Experts of a small language model: 80.2M parameters, 2 picks a token.
Below are experts of layer 4 (counted from 0) of a mixture-of-experts language model. Rows are named router (the router's row for the expert), gate (a neuron's input weights, with its number), up (a neuron's input weights, with its number) and show model dimensions 0-255. Each number is 128 + 32 x the weight over its row's rms, rounded and kept within 0 to 255.
After each expert's rows: a language model's description of what the expert responds to. This comes from a sample of Wikipedia text that the model never trained on.

# expert 2
router [176 119 109 167 176 117  75 156  91 136 144 152 143 128 154  95 171 164 102 105 106 148 143 101 109  65 102 117 128  74  91 149 152 182 140  91 182 150  82 134  91  89 100 157 146 108 128 135 121 118 133 130  57 134 140 109 104  79  90  98  71 146 135 124  87 150 140 151 148 152 154 169  91 186 124  97 136 128 126 146  94 145  89 153 113 109  90 159 161 148 138 125 108 129  72 164 126 180 163 117 123 179 119 158 124 101 144 145 210 164 147  94 124  98 100 170 186 212  72  86 167  64  79  86 166 124 111 163 138  88 178 116 174 131  59 111 130 112 115 108  99 119 140 138 118 141 138 147 125 143 156 140 114 117  99 113 170 161 112 156 155 147 145 111 129 123  78 178 108 165  98 109  91 124 164 136 156 140 104 167  84 135 170  89 134 153 157 181 148 103  66 121 116 106  53 133 166  84 117 112 148  99  97  93 117 126 112 127  92  54 120 110 114 156 132 169 116 138 138 147 197 100  77 151 116 103 177  97 157 123 188 152 180 168  71  99  94 183 113 141 148 129 159  44 107 160 102 133 167  53 159 106 142 155 121 148]
gate2 [123 174 168 131 142 131 111  77 121 122 124  78 152 144  97 166 150 103 181  87 146 140 131 178 174 185 154 164 118  72 157 169 133 161 174 164 123 137  96 153 158  71 170 121  68 127 106 146 129 115 107 160 188 108  86 171 149 163 116 186 116 149 105 129 150  88 148 118 155  95  75 145 166  79 109 103 120 129 151  72 155 108 156 115 185 168 151 118 122 174 137 147 107 109 102 109 115 125 128 141  92 151  88 118 153 226  71 156 124 138  89 141 134 131  80  55 142  59 143 176 127 155 159  93  97 121 139  81 172 149 131 156 135 139 110 152 168  82 106 127 137 136 103 117 107  89 150  60  93 139 215 156 104  67 140  73 146 136 137 112 158 157 160 104 120 197 125 115 121 133 103 164  94  52 104 131 115  89 100 127 141 107 138  99 128 137 122 135 145 131 118 143 202  96  99 109 104 148  66 174 114 118 131 157 168  89  77 119 154 106 113 123 132 135 212 124 100 156 101 122 135 132 175 110 139  64 127 114 103  52  96 173 150 189 119 134 104 130 147  57  98 148 127 104 149 114 106 119 157 127  75 114 123 112 108  75]
up2 [169 179 176  96 144 116  87  67  96 126 104 114 123 101  95 157 158 143 119 129 155 104 127 135 170 210  95 134 134  64 129 138  66 141 150 104 140 144  93 171 114 101 156 127 132 147 111 149 149  95 128 109 147 121  38 158 133 132 120 144 141 157 128 165 160  98 180 144 140 118  92 119 134 110  98 115 141 151 159  72 130  84 164 117 180 140 137 112 154 150 177 126  81  97 104 181 156 119 134  90 109  96 109 144  92 160  90 133 146 125 140 126 158  79  23 122 164  58  97 202 116 102 141  94 165 117 129  77 203 109 205 133 126 143 124 140 153 131 143  82 134 141  94 132  54  94 107  86  97 111 145 200 126 110 159 105 194 134 124 108 172 129 116 122 100 197 125  86  58 125 153 145  87  66 136  78 131 119 133 101 126 105 138 102 139 131 102 122 143 157 126 145 158  82  71 106 130  81 126  79 137 124 160 148 142  69 105  92 131 115  89  73 192 130 172 149 144 172 104 138 137 123 117 132 108 109 140  88 108 119 138 125 167 213  96 155 129 111  77  81  92 130  80 109 128 122 105 113 177 136 121 130  75 105  76 110]
Description: Degree, minute and second marks inside coordinate lines, plus pieces of Indian names such as Raj, Ram, Kum and Bh.

# expert 42
router [178 132 142 154  71  95 115 208  83 131  99 156 108  87 161 139 155 168 105 176 146  87 132 193 167 135  79 169 104  64  92 133 146  48  90 127 171 155 115 152 144 104 193 162 139  99 121  64 167  72 116 142 121 129 116  53  84 137  80 149 130  86 190  69 125  88 156  93 156 164 115 137 117 127 129 157 144 105 100  53 131 115 130  53 113 110 128 111 171 150 144 119 105 138 152 113 117 152 105 161 126  66 129 181  74 171 169  66 125  92 109 159 126  91 114  78 117 103  99  97  90 120 158 156 132 121 108 134  96 193 134 128  98 130 104 188 141 134 160 190  91 139 103  85  93 104 145 147 136 110  92 157  92  90 166 121 157  91 110 157 113 145 115 135 132  64 148  78 141 135 148 160  77 105 177 140 113 138 160 131 161 131 150 150  95  90 129 113  81 170  75 142 117 126 164 158 119  81  69 103 117 119  91 150 165 129 100 181  76 123 115  98  94 108 172 156 140 138 104 107  89 129 142 142 125 158  81 121 144 131 127 118 101 126  84  89  78 117  78 130 135 158 173 181 125 178 137 129 151 112 111 136  96 138  92  98]
gate0 [141 143 119 115 166  96 150 166 125 101 113  97 163  78  91  63 148 112 125 137 182 197 139 137  94 111 164  90 131 132 161 129 100 180 158  85 157 149 150 157 145 132 118 121 100 154 124  85 110 100 112 129 197 151 182 141 186 128 114 139 145 117 140  84 110 149 161 114  75 146 174  85 116 198 151 116  93 117 115 118 133 126 153 139  92 111 111 125 141 112  46 147 144 192 136  79  92  96 114 108  96 104  78 128 155 123 100 129 120 133 115 156 101  91 171 144 104 113 108 125 142 168 103 204 141 104 175 152  98 106  97 160 105 109 138 107  18 146  78 149 134 123 141 162  92 112 143 192  81 150 130 112 161 100  74 118  77 167 211 126 142 145  96 142 101 165  89 137 138 126 150 155 183 165 114 164 128 162  88 116  91 146  83 131 118 129 131  92 169 165 179 134 136 150 133 142 167 160 122 113 149 137 135 110 112  84 160  77 109 113 124 111 138 144  84 118 118 128 156  77 140  78  93 176 161  87 134 122 168 107 140  50 147 174 135 111 146  87 101   7  75  95 121 166 170 126 150 131 112 141 101 140 139 107 200  93]
up0 [141  36 158 128 152 161 174  77  94 125 187 144  82 154 124 161 108 109  85 143 123  85  46 114 105  99 115 140 163 108  99 112 124  95  76 151 122 103 146 120  62 118 157 115 152 130 135 139 137 122  87 146  87 119 123 135 136  70 110 125 120 156 150 176 129 123 159 148  79 137  96 133 102 144 124 156 136 152 148 170 142 119 131 104 111 126 135 118 140 200 156  73 126  88 123 175 194 126 190 123 121 158 191 182  97 130 111 163 135 105  88  85 112 160 198 163 137 148  64 166 128  91 126  84  82 104 111 146 116 142 136  92 154 156  94  94 167 119 137 143 119 125 159 101 125 128  88  48 155 126 125 133 126 141 141 152 135 126 103 131 167 133 121 106 164 135 107 106 145 150 108 123  67  63 173  75  65 100 159 143 177 174 174 141 137 114 101 119  91 115  68 135 120  35 170 123 196 120 170 148  98 113 131 150 193 165 107 140 148 121 130  88  82 119 132  49 145 151  94 141 142 143 166  80 157 124 112 145  63 163 117 143  52 204 124 121 109 127 158 156 146 107 145  82 124 123  82 132  79 160 150 171 111 133 124 150]
Description: Period ending the last sentence before a line break, often after a number or closing parenthesis, as in Faso. or 1959).

# expert 12
router [193 101 112  80 187  96 136 123  64 128 134 167 157  73 135 125 142 149  81  95 121 123  88 204 118 100  87 156 134 115 109 174 123 145 149 104 171 135 168 117 118 112 149 155  96  58  92 114 141 100 147 184 140 141  90 116 164 103  81  94 132 143 153  88 127 121  82 142  94 167 172 105 114 136 155 156  86 106 106 118 125  73 139 120  78  95 182  98 150 131 117 146 105 142 149 100 110 110 190 189  69 137 125 132 138  59 136 129 128 136  89  86 131 160 141 190 120  89  88 141 124  88 120 207  91 134 110  88  92 155 121 113 165  94 122 138 108  77 180 178 102 108 130  91  96 103 113  93 142 141 112 117 138  85 120  93 143 128 122 108 119 117 182 152 127  94 135  74 169  75  94  94  62 157  91 220 137 110 157 186 159 122 158  58 110  89 108 111 166 100  85  27 117  99 144 187 128 108 136 191 157 137 114 110 120 151 115 151  80 123 102 147 196 152 137 183 123 165 153 145 121  93 115 116 124 129 150 130 136  97 129 143 111 143  83 118  87 133  83 124 139 166 172 151 171 119 116 129 163 126  96 124  75 146 122  90]
gate0 [154 143  68  88 142 113 102 149 133  81 184 100 185  99  99 139  75 102 161 210 152 144 138 128 122 113 182 125 140 161 185 114 127  89 114 124 124 152 129 147 205  68 157 134 165 171 151 161 138 146 126 118 163 118 171  92 117  99 134 131 176 114 133 132 158 150 173 119  96 152 128 148 106 135 126 150 116 156 127 162 151 115 159 127 126 132 116 166 117 184 116  80  57 136 111 114 132  66 129  93 143  65 119 162 154 143 157  76 127 103  57  94  89  71 104 118 137  62 107  97  98  62 136 154  87 133 107 114 134 151 195 151 117 128 158  94 108 113 201  78 171 114 117 126 135  68 117 135 119  92 129  99 121 134 106 132 102 177 160 151 108 129 115  85 189 142 147 141 134 144 118 151 114 153 138 116 109 178 117 101 153 115 111 146  93 150 159  97 142  91 158 102  98 146  80  78 189 134  64 130 130 130 180 144 148  77  48 152 146  85 157 165 160 115 211 171  76 125 169 132 179  72 115 109 132 121  96 157  88 137 160 186 174 107 124  81 155 135 178 106 146 103 100 171 147 130 128 158 134 164 107 172 108  97 180 105]
up0 [151 119  98 132 166 185 117 116 170  58 130  94 148 166 119 109 151 128 136 106  64 177  99  88 128 179 153 113 133 144 131 135 131 105 169 126 143 186 113 152 161 150 106 131 138 162 135 105 210 180 157 126 190  18 127 138 149  95 125 152 127  90 114 143 136 127 170 142  89  79 135 185  89 123 110 170 142 139  98 117 126 136 105 122  96 141 130 136 149 128 156 147 142 112  59 145 143 147 151  82 156 109 144 151 119 156 160 115 131 121 131 142 109 142 134  99 177 101  79 170 112 107  88 161 122 164  49  83  97  66  47 172  88 138 131 103  80 103 109 167 141 179 137 141 119 114  94  77 100 171 121 152  89 119  94  93 129 101 154 173 108 197  91 131 159 143 144 156 104 150 141 201  98 194 141 130 136 114 146 104 143 190  93 134 100 155 166 157 141 133 117 163 142 130  98  81 133 107  79 119 206 109 153 114 136  42 106 143 136  81 132 106 114 119 129 199 125  93 117  86 147 116  98 122 114  56 135 132  71 140 150 149 104 119 112 127 114 141 104 108  55 131 139 109 100 167 117  77 100 101  98 108 179  78 171  98]
Description: Common first names like David, Mike, Jim, name-internal pieces like Nikolai and Lefterov, plus ! and ? closing quotations.

# expert 28
router [183 162 126  98 148 113 115 163  47 105  96 189 162 101 163 161 174 151 123 183 124 138  98 137 122 159  63 174 171 138 164 134 103  92 172 180 139 175 123 163 165 177 145 162 113  99  92  96 176 133 152 122 116 130  65 139 128 147 105  70 164 139 121  99 167  69 149 114 105 145 155  93 100 117 200 118 125 187 106  85 101 126  78 109  91 111 155 123 165 168  97 129 121 174 134 101 109 104 152 143 169 107  84 144  69 130 150 187 106 134 128  77 135 179 150 148 121 127 172 167 109 138 100 180 104 137 102 105 168 128  84 115 180  99 139 131 139 101 160 167  67 110  96 193 100  88 115 132 138 103 150 159 125 107 156 187 144  85 110  93 126  99 152 130 149 141 148  86 130 131 119 161  66 138 165 138  93  93 164 215 147  74 153 177 142  98 122 177 126 113 131 109  69 113 162 141 178 147 134 165  66 138 113  98 165 111 159 135 107  76 130 120 131  99 139 150 144 126 133 106 180  57 114  55 148 186 113  90  95 115 152 116 108 162 108 102  91 157 131 184 132  95 123 157 133 139  82 134 164 175 139 133 101 131  99 107]
gate2 [145 153 135 172 131 126 116 133 171 118  89 118  87  96 148 181 195 150 112 119 141 141  81 132 127 133 117 146 180 132 102 142 142 114 139 151  72 160 130 137 121 146 153 137 143 132 132 150 139 162 182  92 170 125 169 207  77 141 152 161 122 137 123  88 126 121 150 131 120 194 154  74 129 140 112 146 171 112  97 107 119  76  97 139 116 115  76 128 151 154 168 131 156 182 117  97  65  88  22  98 155 122 176 137 125 120 100  86 188 124 104 167 111  74 148 116 122  71  67 153 179 134 185 162 171 136  80 129  96 138 116 138  86 163 190 112  56 115 117 142 126 135 137 154 178 188 160 104 162 157 152 106 105 142 169 125  99 122 149  40 130  95 101 104  88 107 109 172 172 195 138 144 171 140 130 168 140 139 103 143  88 102 153  92 119  97 156 153  71 174 197  84 148 117  80  86 132 177 112 110 136 152 170 145 151  83 128 106 135 164 142 134  69  66 116 106  97 111 152 167 132 127 141 124 129 148  80 136  90 139 120 113 187 104 130 131 168 190 135 152 113 154  94 142 107 160 145 127 168  50 134  98 114  83 145 118]
up2 [125 116 155 120  98 123  89 140 133 166 141 102 130 115 113 142 130 145 114 132 113 194  56 113 131 167 169  85 104  89 160 124 148 141  81 142 119  79 175 102 145 133  73 145  97 105 101 120 139 139 132 115 157 128  97  83 136  79 104 137 155 110  93 168 119 174  75 130 139 113 163 140 172 141 121 137 131 118 121 148 148  62 121 121 119 172 166 179 126  95 171 136 123 131 136 177 150  93  99  71 110 109 161 111 116 115  98  54 115  95 176 118 146 154 156 141  81  78 136 152 153 135 218  77 157  53 155 189 130 151 127 132 177 122 125 175 126 146 112 126 139 152 111 113 126 170 150 183  84 112 125 158 120 168 148 153 151 141  69 115 163  70 141 112 206 134  95 102 116  91 150 153 127 101  91 167 132 122 132 132 151 114  89 131 155 127 115 115  99 124 195 127  51 185 105 152  50 140 182 158  77 132 113 143 133 142 149  76 102 142 117 158 112 136 137 131 156 182 105 109  96 189 110 102  68 216 141 105 146 118 218 143 118 109  86  91 161 115 160 124 165 125 187 188 160  98 187  87 177 136 102 130  96  91 117 126]
Description: Column header words in wiki tables, such as Year, Title, Notes, Class, Votes, Season, Team, usually between pipes.

# expert 11
router [180 109 148 121 241 130 170 109  81 116 165 174 114  88  66 149 153 121 113 157 133 128 141 204 111 163  70 136 174  89 106 134 140  67 123 137 105  69 148 136 148 176 158 148 134  99 147  74 138 103 143 112 115 156  68 118 134 124  53 114 119 107 142  92 133  89 119 165 137 160 113  86  65 148 154 102 146 173 113 128 159 112 146 113  97 163 155 142 126 134 126  90 141 111 108 143 143 109 160 165  93 159 135 166  90 133 172 167 100  85  95 131 111  76 131 105 137  95 126 145 104 106 117  93  85 130 102 100 218 105 127 124 139 128 166 119  87 136 117 134 132 115 135 170  58  94 117  41  56 129  90 121 133 127 113  88 148 128  84 135  85 127 140 148 131 108 144 107 122 121  77 144 118 139 132  11  73 176  93 169 128 142 139 141 150 107 115  93 178 124 108  84  69 154 109  99 164 100 105 155  94 157  97  96 183 124 129 164 134 109 120 160 110  81 128 158 102  87 181  99 103 144 135 115 135 117 147 101 127 170 116 160  79 152 137  50  96 151  72 117 157 140 158 165 157 117  54 160 126 160 116 120 113 122  90  94]
gate2 [105 126 117 161  68 169  70 169 148 116 130 117  88  95 119 166 180 105 121 168 132  90 117  79 152 161 122 135  63  91 159 128 116 138  89 139 130 119 167 119 116 150 131  98 104 150 133 140 120 160  48 129 174 115 154 113 106 119 152 160 200 104  87 150 119 121 173 105 101 104 144  96 146  66 150 106 184 175 112 114  95 144 156 142 129 115  91 176 207 129 113  99 133 108 113 186 130 132 138 141 107  67 125  82 158 132 161 131 119 114 171 125 126 120 170 131 122  94 142 115 101 150 145  79 178 163 138 116  84  90  86 138 125 113 123 133  95 174 114 125 137  98 243 143  97 200 150 116  83 154 144 104 119 156 119 168 123 127 120 140  90 128 161 137 149  91 129 138 130 117 119 137 133 120 143  90 180 109 110  77 105  82 185 136 156 127  93 157  96 151 156 169 199 117 119  87 206 105 201  85  68 124 107 167 139 137 112 134 167 103 133 100 110 142 190  84 141 149 125 128 146 168 138 183 155  58 162 185 106 123 145 110 144 117 115  98 122  98 162 179 179 184 141 150 156 196 134  75 130 101 157 167  76 111 168 172]
up2 [146 166  89  95 127 106 150 127  99  71 103  91 126 125 215 132  97  95 126  89 146 169 168  99  86  84 136  80 134 176 168  73 103 127 202  81 133 115 153 129  69 146  99 155 151  74 144 103 135 132 178 142 110 121  77 140 152 160 116 133 192 138 146 118 156 145  94 129  34 131  79 138 104 102 152  92  81 109 119 100 195 105 140 150 114 165 158 110 104 121 165 113 123 112 134 184 152 130 113  91  98  94 110  96 137  92 159 125 118 108 134 112 134  69 101 139 164 163 183 164 124 145 119 120 110 109 123 106 150 174 157 132 162  98 119 166 123 111 157  65 153 137 134 119 143 124  97 141 102  71 147 132 150 104 182 103  96 148  49  82 128 156  96 147  93 137 146 132 124  63 141 154 199 140 122  87 134 175 150 227 112 136  98  58 110 171 171 145 122 161 148 128 127  85 139 123 190 123 127 159 104  96 155 135  97 126 129 133 106 172 197 149 189 147 143 175 138 131  92 125  37 145 115 100 109 146 113  86 151 148 113 163 167 126 146  85 120 127  90 173 149 116 106 130 118  83  48 120  98 143 125 150 123  83 155 125]
Description: Sentence-ending periods and abbreviation dots like No. and pp., plus LaTeX symbols such as backslashes, underscores, braces.

# expert 5
router [171 189 147 139 173 106 116 127 160 102  92 139 165  60  87 187 168 128 122 150 151 149 178 115  37 157 133 138 153 116 202 163  82  97 115 100 154 120 194 176 181  81 157 119  73  89  87 181 141 127 133 139 138 165 115 101 162 121  98 154  85 121 144 158 115  97 100 123 125 137 132 108 126  71 152 126 147 156 126  84 134 136 140 118 114 114 103 156  90 145  99 150 104 128 113 150 102 143 140 179  89 134  63 169 112 128 126 102 128 105 132 116 128 159  76  96 122 104 171 174 179  94 133  96 131 175  83 118 117 149  50 158 167  93  88 136 169  62  87 158  84 113 106 151  86 163 119 101  63 125 141 157 158 107  98 188 111 103 114 144 142 111 117 151 134 175 121 147 117 127  98 182 139  83 101  77 142  96 133 146 170 117 124 123  80 171 140 116 170 129  77 108 134 162 164 155  81  95 106 163 170 142  93 177 135 148 126 136 128 103 128 100 185  86 146 116 155 190 134 188 146  96  60 127 146 134 104 162 126  95  79 110 167 140 106 119 152 164  76 183 146 174 113 117  86  58 149 148 120 177 100 107  88 116 162  95]
gate0 [179 161  87  87 124 193 205 103 115 155 122 121 145 124  92 124  84 144 170 117  91 164 146 142 133 127 150  95  81  92 119 163 111  97  93 147 169  85 108  83 117 123 122 163 139 163 158 153 111 116 224 104  60 124 141 129 155 123 151 142 114 156 150 140 118 176 149 170 160 127 128 148  99 138 171  56 101 108 105  95 111 159  22 166 136 155 149  74 134 140 139 162 106 125 115 140 115 164  77  71 128 156 124 105  64  78 140 111  87 154 121 127 154 164 159 153 130 102 128 156 166 129 149 164  94 105 181 165 157  91 126 133  93 110 101 183 115 127 105 113 165 154 168 108 109 115 160 143 118 115  92  85 188 162  90 137 132 172 162 143  88 166  70 110  56 109 106  96  88 134 139 137 139 131 165 166 132 176 153 148 110 123 158  24 174 157  92 136 149 141 164 123  90  98  98 133 139 119 149 156 132  67 149 114 107 116 148 141 116 156  98 146 117 161  69 116  79 113 110 137 135 166 140 105 104 155 116 140 127 117 114 135 114  37 119 154 120  81 135 149 108 106 152 124 135 164 111  97 212 124 223 113 103  95 106  95]
up0 [120  58 144 157 148 120 130 128 156 114 141 126 125 168 105  77 165 154  77  81  89 119  77 152 139  95 118 138 160 140 113  85 198 164 188 158 165 171 118 171 138 137  88 148 152 184 159  79 129 146   4 119 163  97 140 125 117 123 119  52 126 137 104 115 141 101 102  77  84  95 176  92 164 177 107 140 158 125 215 147 149  59 169 152 140 111 130 184 139 102 115  98  77 118 153 121 123  86 126 160 176 127 154 169 189 178 158 179 106 108  96  93  53  91 140 140 134 174  75 107 149  92 153 131 164 158 107  90 118 129 161 133 132 130 196 136  94 156 132 129 128 108 117 168 147 161  89  99 158 150 131  99  63 106 131 100 127 126 136 144 152 107 164 138 176  84 111 157 148 113  99 146 105 199 129 109 116 110 154  93 127 136 107 149 163 127 146 157 112 101 116 127 137 179  80 121 122 147 117 145  97 144 100  84 131 151 182 162 149  54 131 102 119 150 164 106 115  95 126  61 110 105 154 109 114  70 133 136 158 163  99 108 126 136 112 159  92 160 105 102 140 113  61 133 118 112 143 157  61 133  87 126 191 140 109 117]
Description: Plural nouns or their final pieces, often after the, other, these, followed by of/and, such as members, villages, aspects.

# expert 6
router [176 171  97 115 126 155 106 155  90 135  33 148 125  97 145 122 191 172 103 131 109 184 136  89  78  89  91 163  96 136 140 121 107 151 104 119 163  74  96 127 157  85 166  89 106 110 120 199 146  80 150 101 172 130  91 115 130 155 172 108 104 131 146 129 134 149 151 105 145 140  97  54 139 150  83 132 150 135  97 128 138 119 125 196 108  92 110 135 157  81 135 116 118 120 121 131 147 105 114 125  90 150 101 125  97 151 103 181 144 142 119 126 105 196  99  76  83  97 139 134 194 163 215  99  93 147  57 128 127  62  75 135 171  83 109 155 103  96 117 130  88 140 142  99 131 130 138  98 138 130 101 139 158 142 101 126 150 126 129 122 135 147 148 104 127  98 126 118 127 194 103 193  63 109 186 109  60 139 118 152 144 116 148 115  75 149 136 108 187 139 123  83 118 127 136 127 103 113 135 149 101 181  78 178  89 184  56 126  95 131 121 146 108 159 102 141  74 183 180 163 140 115  78 113 166 114 153 129  88 194 115  91 134 132 112  91 150 103 147 171 147 164 164 173 112 169 100 135 169 193 102  66 152 140 150  89]
gate1 [158 126 137 132  78  82 109 132 148 116 136  92 168 115 146 137 143 158 130 161 148 141  96 152 136 123 193 157  76  78 125 143 135 135 139  91  78 113 150 122 104 151 123  60 159  96 163 153 125 148 138 120 147  99 120 149 124 134 145 192 114 230 153 119  55  80 130 163  80 128 157 156 139 122 126 184 162 118 129 133 121 150  55 170 120  47 114 142 127 170 116 133 100 117 117 156 113 130 113 134 127  59 104 100 112 135 109 155 141 159  89 134 148 147  97 161 140 110 122  92 128 119 103 125 115  72 131 152 165  63  94 173 179 189 111 130  79 132 133 160 169 104 163  85 124 112 155 135 166 138 107 115 160 149 100 146 182 141 123 135  68 116 114  97 126 115 108 146 127  84 164 141 118 117 156  99 131 109 110 110 138 130  94 170 101 131 186 188 132 180 139  82 144  55 142 148 161 128 174 141 118 110 140 174 183 121  91 147 171  60 170  78  38  88 110 134  87 103 155 124 111 126 116 146 167  35 209 167 166  61 149 173 138 142 112 110 137 144 158 111 168 152 176 130 137 160 165 144 129 124 156 178 149  76 189 108]
up1 [154 139 114 120 141  41 138 161 166  66 132 141 130 168 171 130 104 131  89 111  80  97 179 110 107 132 137 142 163 154 140 149 116 128 136 241  95 134 160  67 180 144 168 133  99 109 110 118 153 102 141 140 135 140 131 113  70 196 111 129 153 100 167 166 137 155  87 157  84  97 120 167 153 146 150  91 191 106 164 140 110 135 111 145 113 195 204 115 147 129  85 141 146 183 164 133 129 160 153 158 184 147  74 148 104 114 166 122 122 145 113 123 173 140 114  59  76 131 115 115 139 208 110 146  84 164 108  68  80 166  78 142 123 113 143 168 135 165 121 192  98  98 172 101 194 171 119 112 109 144 154  96  81 126 158 116 101 129 142 127  82 108 127 135 151 162 144 166 148 189 158 140  90 178 107 146  99 134 136 126 121 114 120 145 162 177 137 172 123  93 155 143 127  97 176 125 104 118 135 116 147  82 185 126 113 104  73 118 130  99 189 163 144 137 186 155 143 141  53 140 167 153 113 151  96  77 123 115 131 169 142  60 144  87 112 174 139 109 152 157 127 110 138 113 102 113 142 111 112 152  98  48  76 163 136 136]
Description: Nouns of time, length or quantity after numbers or articles, such as three hours, 30 years, 100-metre, a few months.

# expert 17
router [176 131 142 103 166  55 114 155  60 169 147 163  92  77 156 150 158 144  73  97 127 165 129 174 118 141 148 190  93  99 138 128 125 135 100 132 143 117 144 119 157 102 127 167 151 113 103 128 140  99 148 185 117 141  80  90 120 133 108 158 141 115 142 100  72 139 116 103 141 143  83  83 174 143 138 152  98 143  75 104 118  88  97  91  87  79 195 133 150 143 137 125 144 159 148  72 107  88 188 172 100 149 142 125 132  61 151  96  91 117 152 121 161 144 137 163 139 119 155  99 139 132 127 141 102  95 121  88 105 143 129 130 169 109 117 173 144 126 143 190  51 125 126 122  87  74  88 124 108 127  96  86 127  90 178 116 123 164 111 114 172 110 176 125 125 114 152  58 153 134 120  85 107 127 151 186 113 104 159 164 146 140 125  54  87  98 148 122 131 104  73  83 115 105  92 166  61  59 186 151 111 116  97 127 142 123  86 193  85  99 109 125 137 146 132 217 116 158 176 153  79  80  77  52 113 158 151 127 137 116 131 123 125 128 124 142  59  82 127 136 149 169 190 177 103 139 120 156 176 162 164 156 102 138 113  78]
gate0 [145 116 103 159 160 139 105 143 116 164 177 138  98 115 101 192 167  92 121 133 150 155 132  78 122 116  98 172 129 162 113 112 156 128 112 152 123  81 159  83 122 105 153 112 148 137 166 157 158 138 124 111 132 101 139 109 170 109 121 128 137 106 121  38 147 137  90 185 167 103 157 112 110  77 145 132 188 109 106 101 132 147 142 100 153  94  79 201 158 170  67 169 106  63 106  91 104 112 157 133  96 196 129  91 109 145  86 200 128 152 132 130 162 126 119 102 100 220 218 121 173 124 118 118 113 134 125  83  86 133 217  83 111 151 139 112  75 117 131 116 131 143  76 126 186 187 119  96 114 154 105  81 194 134 114 139 146 170 153 118 106 177 121  68 141 139  82 156 119 106  84  92 134 148 122 124 153 161 135  89 107  76 130 153 106 181 121  83 148 134 140 135 110  63 189 137  92 215  77 111 186  65 101 128 173 140 141 100 143  98 158 137  97 162 164 166  99 136 116 145 163 167 120 124 173 124  94 165 133 144 160 116 126 131 122 117 112  81 177 110 131  81 114 124 129 162 162 108 140 126 145  70 105 109 136 143]
up0 [158 118 121  64 129  91 181  75  96 167 152 104 129 175 143 115  81 180 102 101 115 110 133 163  84 211  88 105 108 109 115 137 130 106 136 172  68 131 148 117 144 177 120  67 170 100  75 135 113 158  99 126 133 116 112 122 122  80 126 105 155 129 117 103 153  96 150 143 139 119 129 102  78 115 141 157 139 114 151  85 207 159 147 144 145 101  67 132 119 117 153  74 107  88  80 140 120 109 121 138 133 167 121 133 104  98 108 145  72 189 143 159  92 119 140 105  80 151 171  90 129  91  92 166 128 116  62  80 138 175 147  72 131 103 184 181 172 177 126 135  98 186 117 137 115 129 150 161 107  98 101 138  98 148 129 127 102 141 182 100  77 133 173 135  85 103 132 110 149 162 112 133 142 135 162 147 126 132 121 162 141  99 172 130  93  59 191 155  97 148  54 126 137 138 160 122 152 181 150 119 165 166 116 129  77 167 191 124 103 136 161 118 115  98 114  69 138  77 169 165 140 111 123 157 186 127  64  32 140 115 122 108 185 124  86 123 137 187  88 188 127 142 120  99  89 130 145  75 101 117 133 119 176 139 109  86]
Description: The word piece tax in taxes, taxis, taxa, plus scattered nouns like court, species, report and miscellaneous fragments.

# expert 40
router [103 134 136 119 103 134 116  76 110 131 101 116 158 106 108 107 161  93  92 154 151  93 164 155 150 121  90 101 151  76 179 144 139  93 140 129 120 159  59  73  50 164 142 174 112  92 154 150 130  79 130 113 209 134  89 147 131 129 162 127  79 168 158 122 156 127 165  97 110 157 158 120 196 121  82  92 115 114 111 138 145 106 106 136 123 141 145  99 164 156 102  75 113 112 165 118 122 125 188 153  82 124 130 150 156 105 134 125  83 157 107 107 173 161 141  86 128  90 124 138  87 121 122 159 153 194 158 175 140  70 104 122 125 103  44 139 132 198 116 147 120 121  77 111 194  96 129 132 148 171 100 181 175  90 168 158 159  98 159 127 173 161 179 115 161 123 204 107  92  89 109 158 138  59 136 150  86 138 101 118 166 147 163  76  84 126 162 101 137  83 154  95 123 107 175 106  86 199 123 110  85 116 100 107  98 145 119 130 119 111 150 129 185 184 137 187  91 119 175  74 125  84 135 119 122 142 120 111  83 166 183 114 140 111 105 191  85 137  86 153 109 154 181 125  66 162 130 157  92 141 122 103 124 131  86 117]
gate1 [142 118 130 139 116 148 171 122 106  73 126 196 118 128 175 143  95 118 107 167 109 151 162 105  72 153 104 102 124 147 112  84 141 154  67 167  60 116 124 122 121 144 109  71  97 121 174 156 124 116 162 127 123 118 138 146 130 119 172 153 110 184 120 126  88 107 156  95 146 108 117 102 104 106 174 105 131  83 132 157  66 147 132 145  84 145 119 106 173 123 153 187  53  99 111 114  79 176 156  70 127 143 106 149 101 102  92 117 145 152 108 198  83 162  62 210 145 131 200 125 107  78  78 156 175 137 122 124 124 184  87  81  66 101 152 159 126 114  98  70 115 146 155 130 123 146 119 162 106  76 131 107 108 145 137 144 146 159 165 212  70 121 116 126 129 128 164 116 114 140 159  97 130 183 135 165 163  96 119 122 148 135 145 173 120 146  77 147 178 119 107 124 121 117  97 207 131 151  85 167 137 154 135 109 210 153 139 134  39 174 101 122 124 159 124 142 184 116 118 121 196 176 129 173 144  76 142 135 111 129  77 149 172 104 178  82 131 169 136 127  92 144 103 120 129  98 106 128 156 123 194 157 163 134 129 136]
up1 [146 137 157 156 112 155 148 130 125 113 152 127 168 109 161 115  87 125 202 124 146 120 149  91  84 121  96 177  77  98 136  80 201 140 109 112 147 180 160  60 115 161 103  49  99 108 137 177 117 137 172  93 136 147 130  99  36 129 170 124 128 102 121 132 139 156  76 108  74 152 184 122 110 124 124 118 114  91 105 109 116 100 173 138 107  73  83  88 161 166 103 146 139 135 125 124  86 161  60 169 119 188  97 116 113 106  77  76  93 128 130 136 174 134 124 158  82 165 176 125  71 117  88 160  71  81 133 129 156 146 159  87  84 131 179 161 151 122 177  99  83 120  79 182 182 111 118 133  97 109 118  83 112 139 131 134  76 163 155 191  79 178 160 156 150 113 172 135 167 145 142  88 156 163 130 171 188 190 130 186 127 134 125 120  96 121 111 141  98 106 135 132 115 136 124 179  98 126 118  87 120 143 130  91 145 168  85  88  98 138 118 148 102 146 124 161 146  98 138  71 174 105 123 129  75 102 120 133 131 178 132 118 205  75 103 130 169 118 161  71 108 132 132 159  90 109 128 142 127 149 162 154 125 111 169  75]
Description: Indefinite articles and determiners opening a noun phrase, such as a, an, his, several, another, numerous, two.